{
  "n_layer": 8,
  "d_expert": 64,
  "moe_layers": [2, 3, 4, 5, 6, 7],
  "router_score": "sigmoid",
  "routed_scale": 1.0,
  "balance_bias": true,
  "router_logit_norm": 1.5,
  "lr_router": 0.000491,
  "vocab_size": 16384,
  "norm": "rmsnorm",
  "tie_embeddings": false,
  "beta2": 0.95,
  "train_tokens": 434700000,
  "steps": 3320,
  "dataset": "wikipedia_en"
}
Below are experts of layer 4 (counted from 0) of a mixture-of-experts language model. Rows are named router (the router's row for the expert), up (a neuron's input weights, with its number) and show model dimensions 0-191. Each number is 128 + 32 x the weight over its row's rms, rounded and kept within 0 to 255.
Before each expert's rows: a language model's description of what the expert responds to. This comes from a sample of Wikipedia text that the model never trained on.

# expert 28
It responds to: Sentence-opening words, determiners
router [105  77  82 128  98 109 156 113 141 160 108 145 165 160 138 175 147  86  82 117 196 174 161 131 137 106  90 161  88 120  95 169 175  94  99 180 172  86 118 188 118  98 135 124 116 137 128  91 131 146  94 102 114 110 101 133 133  67 176 166 170 166 175  97 162 105  93  90 153 138 112 158 148  97 113  99 138 107 112  66 133 171 133 238 155 121 152  98 131 146 152 154 179 175  91 150 150 122 128 172 102 110  77 130 171 188 140 160  90 120 208 134 134 172 144  97  67 169 134 113 125 110 130 171 163 111 149 120 132 149 152  67 134 170 139 101 111 125  83 127 151 174 200 139 137 110  98  87  94 162 101 115 180  79 145 133 159 151 139 114 102 117 107 136 128 168 126 143 120  95 134 126 135 114 175 131 119  33 157 119 120 114  85 162 171 165 123 111  98 134 121  93]
up11 [117 106 114 101 145 109  75 143  96 184 137  85  92 142  70 174  59 161  48 129 120 140 105  80 118 186  66  72 195 133 140  87 162  81  98 147 150 123 143 137 117 121  97 133 145 114 113  71 131 115 142 149 130 117 137 154 120 132  87 104 116 120 155 125 168 173 153 105 131 130 187  75  48 190 159 142 184  91 141 113 109 172  83 202 141 133  63 152  65 156 104 172 129 106 110 193 134 131 168 105 124  57 117  91 120 152 127 102 125 112 103 179 182 131 143 126  90 121 130 132 101 159 117 160 118 119  95 167  89 116 104 130 137 141 146 154 143 104 139 169 112  94 152 113 138  88 108 131 120  96 137 164 163 130 147 101 163 157 114  81 133 166 126 161  97  97 155 116 147 139 129 159 130  91 165  52 116 136 112 104  82 107 124 179  99 116 135 117  90 192  57 128]

# expert 42
It responds to: Dates and clause-ending commas
router [ 94  90 143 150 158 144 139  96 122  96  92 168 177 102  81 119 114  95 141 127 134  99 159 117 157 181 131  96  71 144 137 129  90 122  75 125 163 127 131 137 167 121 127 155 155 142  74 100  88 148 173 128 161 160 140  68 121 119  98 117 122 115 145 132 125 133 140 121 141 102 196  78 152 121 127  80  99  80  91 129 114 149  86 190 141 149 124 151 152 103 168 105 153 179 144 175  55 175 113 147 112 139  90 120  97  81 104  94 135 111 178 147 126 112  99 140  98 141   7 145 168  91 135  83  97 131 121 100 173 143  89 222 121 164  85  96 150 147  86 144 116 139 162 176  96 138 129 112  55  76 131  88 109 160 160 124 177 181 124 115 137 138 119 128 146 118 105 147 118 189 116 123 120 200 121 129 142 147 107  96 122 161 184 119  70 174 158 120 152 105 171 176]
up0 [129  97 190  80 158 108 129 142 138 150 157 137 155  78  95 151  85 110  63 135 123 207 105  98 118 115  96 143 117 174 158 132 152  93 160 130 165 121 105 154 175 124 147  87 144 146 222  39  99 167  83 180 170 141 123  80 139 113  94 106 112 151 124  92 163 141 129 145 128 118 186 105 149 109 134  92  98 130 156 138  80 104 138  99  68 152 156 177 108 107 148 102 134 106  61 162 116 163  68 121 104 147 169 147 107 117 128 141  94 127 165  85 103  97 144 114 154 152 104 103 104 125 132 160 124 123  77 152 125 144 194 138  95 151 142 216 145 148 126 160 170 114 123 173 122 119 122 125 186  71 147 145 133 171 128 124 152 162 167 136 139  96 177  68 107 170 132 103 142 140 145 139 148 183 140 142  43 101  98 116 104 177 148 175 116 100 156 129  79  99 162 160]

# expert 22
It responds to: Line breaks, section headings
router [166  88  73 180 133 132 186 102 177 138 151 109 190  64 140  98 150  94 159 127  95 125 177  93 117  61 120 113 115 101 122 151 107 199 129 146  92  94  85  75 127 136 150 196  82 138 138 154 156 108 120 144 106 125  94 151 110 121  64 153 114 116 159 135 108 164  94 110  90 145 110 130  82 112  97 108 123 126 172 104 122 151 124  34 148 142 163 165 134  99 143 145  95 137 151 112 101 118 162 113 182 211 143 115 100  75  60 141 144  89 125  76 163  65 151 128 102 182 138  62 128  92 169 161 141 134 106 183 103 138 143 115  94 206 112 133 159 123 170 201 117  90 123 133 110 130 160 120 134 108 153 118  95 127 144 129  80  69 104 140 100 146 126 138 115 143  99 114 142 130  85  88 141 129 143  91 138 169 175 163 137 163 155  62 142  96 176 133 126 143 130 140]
up0 [165 142 180  42 193 142 160 139 123 148 159 136 153 123 109 184 104 128  89 146 146 156 103 120 146 140 144 153 108 224 169 123  75 100 174 144 145 136 119 168 174  94 117 108 129 125 195  83  98 122 127 134 170 119 134 103 173  86 119 113 123 165 115 150 138 137 160 168 113 135 148 143 120 105 104  38 115 152 157 142  64  96 162 106 111 153 124 161  96 116 133 143 130 124  23 160 144 118  36 127 128 162 129 109 108 118 130 159  89 152 170 127 135  89 102 147 201 126 153  86 126 111 115 139 122 129  74 155 120 121 154 133 132 192 146 158  99 175 139 174 145  99 118 163 114 116 104 101 144  71 145 149 104 192 117 145 126  95 143 135 104  56 135  62 124 114 142 143 102 109 133 132  87 177 137 111  70 121 129 115 122 140  99 161  94 114 131 128  48 150 149 196]

# expert 2
It responds to: Infobox field labels, articles
router [147  77 102 105 128 149 122 125  78 152  71  98  96 145  95 155  93 154  61 114 150 188 126 114 111 146  62  70 206 181 113  86 112 117 102 151 171 130 135 129 133 120 126 128 148 169 142  78  76 140 112 191 135 184  72  88 141 107 170 154 144 125  75 192 180 127 157 134 162  97 123 135 163 170 143 115 122  84 154 150 110 111 113 211 120  66 105 124  99 123 123 135 121 141  98 146 160 137 111 141  88  83 160 186 143 177 158  80  96 150 147 125 150 122 165 142 156 127 119  99 109 113 151 188  83 110 128 134 152 142 123 140 149 130 123 160 127 159  93 103 109 133 211 131 111 122 118 161 181 135 160 133 105 137 102 115 131 151 151 170 156 100 152 118  84 142 126 176 138 165 168 203  87 164 123 133 106  59 116  82 116 139  84 186 139 146 192  67 148 119 141 112]
up0 [201  93 215  67 154 114 146 144 111 123 144 119 128 108  86 181 160 140  82 178 156 210 116 121 105 134  61 126 125 198 124 155 142 124 178 151 138 153 136 135 132  89 143  60 103 189 180  75 119 154 141 193 177 146 136  85 154 137  92 134  83 158 167 132 129  77 142 184 151  69 175 108 185 181 162 109 108 114 102 135  80 103 123  79 120 135 158 172 139 112 135 119 133  94  70 146 141 144  88  84 135 120 171 129 118 131 120 145 101 150 170  98 109  90 154 147 145 111 150  83 113 111 175 105 116 132 125 125  94 111 179  95 119 118 124 151 148 118 146 155 124  81  95 207 149 160 119 122 184  84 130 174 103 172  92 132 139 139 164 163 178 109 171  93 102 157 138 142 104 143 138 145 137 155 164 143 106  91 132  74 117 137 117 114 148 130 136 157  68 105 152  93]

# expert 35
It responds to: Word-initial pieces in lists
router [152 132 155 168 108 135 175 133 199  91 114  78 164 127 164 110  48 132 131 118 130 131 122 101 127 128 124 134 126 172 120 110 152 170  68 129 129 112 113 155 162 149 112 132 110 131 128 128 104 126 169 170 152 134 134 129 154 117 135  76 131 136 104 115 147 134 132  96 113 112 190 145  57 165 133 166 138 117 176 193 183 122 162 129  80 112 145 145 141 146  88 173 180 138 123 160 118 148 123 155 108 101 152 100 168  51 108 170 177  72  82 200 105 124 107  64  91  67 153  65 153 178 111 149 154 108 120 129 125 109  97 134 180 119 153 124  72 108  88  93 195 136 134 127 143 183 162 165  94 138  96  82 123  96 112  99 183 118  81 132  98 113 174 177  88 114 163 162 153  90 120 114 153 123 112 157 150  93  93  95 188 144 166 186 137  93 100  77  87 143 100  94]
up1 [164 152 151 101 148 114 117 116 126  96 115 107 107 157 148  71 167  97 120 175 183 125 157 182 133 135 100 127 106  65 161 129 134 130  99  80 134 107 140  96 149 144 119 123  93 116 102 126  38 148 154 168 131  80 147  85 165  96 188 175 100 127 124 140 152 133 173 183  75 147 170 172 122 113 127 111  78 126 111 170 169 195 134 132 128  95 110 123 101 122 125 107 131 132 128 117 102 190 165 117 102 110 113 133 185 123 164 110 150 141 137 106 132 145 120  74 117 142 107 234 180 108 171 104 145 117 133 110 147 133 170 202 136 116 120 171 118 147  89 125 136 119 147 146 152 122 100 115 122 130 200 114 182 110 101 138 117 192  86 112  92 159  95 112  85 153 151  72 123  66 105 137 125 151 101 218 121 149 186 119 110 123  96 180 142 210 148  85  94 157 100  98]

# expert 17
It responds to: Time prepositions and dates
router [143  75 141 143 134 119 139 162 123 138 100 153  37 138 100 157 135 106 185 140 178  81  91 123 112 161 105  88 118 113 135 149 155 101  17  93 133 179 131 145 123 179 150 146 106 149 134 129 130 145 154 161 154 133  75 133 138 143  67  81  88 100 135 175 145 162 153 183 131 122 165 129 118 162 151 174  87 102 158 136 143 197 116 129  96 131 139 141 113  81  96 100 139 182 105 151 114 148  67  85 151 103 131 175 120 155 124 124 130  84 187 136 117 149  78  79 125 155 153 144  30 105 144 146 124 139 130 149 169 111  70  96 174 114  91 105 184 109 168 132 127 121 206 120 152 157 101 148 170 124 168  89  92 129 137 101  71 165 133 133 122  72 154 136 174 118 157  91 183 153 118 112 134 176 120  96  82 123 131 145 113 104 154 124 120 106 150  70 147  83 117 171]
up0 [134 120 201  56 151 129 165 151 115 137 141 140 148 125 111 181  87 162  50 134 174 196 154 161 102  96  50 186  71 190 133 114 120  62 129 148 185 138 135 132 175 106 162  51  97 139 130  73  77 151 132 139 181 116 148 152 150 141 141  88  93 124 153 142 160 160 148 168 137  85 112 112 104 159 114  95 130 166 135 123  48  85 152 112  93 111 132 158 145 113 165 117 136 109  43 157 113 111 105 103 118 153 148 138 130  90 128 157 116 137 167 123 135  90 154 151 171 150 137 116  92 131 125 156 147 125 135 134  82 172 191  82 131 129 153 169 151 121 140 116 172  83 107 158 119 107 127  71 168  69 153 158 130 177 128 135 112 110 151 146 131  62 156  96  83 138 143  91 135 120 148 138 120 136 146 111  90  79 138  86  99 162 145 176 106  99 119 102  74  99 146 169]

# expert 11
It responds to: Abstract noun suffixes
router [123  90 120 169 153  83  97  91 118  89 160 136  79  82  98 115  82 140  82 172 108  90  90 136 195 136 131 182 108 102 119 188 154 108 126  87  99 151 155 157  91  82 164  85 117 188  72 134 113 106 174 155 192 126 177 143 124 114  97 166 126  90 144 115  79 155 102 119 104 189 158 113 150  49  80 173 114 144 159 128 149 122 119  96 101 170 108 142 140  94 112 114  99 118 155 103 125 132 118 113 131 136 167 109  98 164 127 142  63 132 165 149 135 110 145 107 108 105 162  95 165 143 127 162 137  77 168 143 201 194 134  50 100 128 131 111  99 109 161 139 232  90 139 129 126 105 105 100  64 105 133 109 171  81 156 164 113 141 145 138 121 169 106  76 117  90  95 106  77 114 121 188 130 142 155  84 155 118 200 115 141 160 139 133 129 152 136 138 116 127 133 138]
up11 [159  84 133 160 135  85 134 154 125 130 134 119  71  92  50 162  72 139  90 104 170 145  65  61 107 170  72  66 213 183 150 135 153  91 123 155 131 158  91 144 157 113 105 122 142 177 109 119 125 100 153 129 127  68  83 143 164 101  88 201 104 118 122 156 160 126 119 127 161 106 155 104  87 155 119 148 166  94 127 157 160 132 105 160 140 112 108 150  49 193  72 127 122 151 131 167 165 189 149 105 117  90 161 125  86 169 119 137  89 115 133 163 144 128 167  98 141 102 117 110  99 134 157 134  73  90 131 139 172 126 106 103 156  94 177 165 104 135  44 197 113  81 135 111 120  89 139 148  88 144 141 174 142 157 146 121 176 128 128  85 148 160 127 141  99 113 137  98 167  89 117 137 128  98 149 113  94 150 119  74  85 165  78 138 101 143 146 139 111 163 120  91]

# expert 23
It responds to: Verb stems before endings
router [155 166 156 105 158 143  74  91 158  94 107 104 125 172 192 128 187 123 186 172 154  92 120 138 144 159 145  79 121 172 141 138 134 179 183  96 101 140 165 145 174 236 127 130  92 110  89 177 103 114 187 153 135 129  95 160 118 158 102  96 138 114 119  82  93 113 128 165  98 103 164 131  79 132  79 135 150 121  71 180 140 173 171 104 140 153 143  43 163 162 137 140 155  88 170 102 134 144 104 112 138 179 129 170 167 148 111 119  69  64 147 193 102 120  95 127 156 107 133 126 181 171 108 156 153 144 125 163 134 126 173  93 158 130 149 125  93 149  93 185 154 128 114 104 155 119 154 146 111 137  82 157 167  89 138 125  74 112 104 109 164 128 173 117 169 146 162 119 167 128 144  96 122 145 155 155  72 114 111 147 189 121 124 175 127 158 159  79 104 133  90 103]
up1 [159 157 136  94 139 138 155 191 130  82 112  88 122 160 140  68 168 101 104 164 200 116 175 200 101 131 161 150 118  77 164 125 101  94 132  54 154  81 133  99 138 139 123 103  83 109 108 112 110 109 148 167 134  72 129 141 171  91 129 145 112 119 135 149 185 121 149 156 107 119 162 193 161 125 115 128 113 147 100 141 174 169  89 163 111 121 119  98 107 148 153  93 119 175  94 112  80 159 147 154 104 141 156 141 181 106 131 128 177 135 113 102 148 154 115  78  78 100  90 202 125 127 159 115 151 104 166  95 180 146 155 146 114  91 118 158 142  88 110 136 153 120 115 151 151  83 129 107 133 118 163 130 138  98 132 146  96 138 110 112  65 130 107 126  91 148 134  72 163 102 108  99 140  86 146 254 148 161 158  99  94 105  67 144 192 188 137  54 109 116 122  89]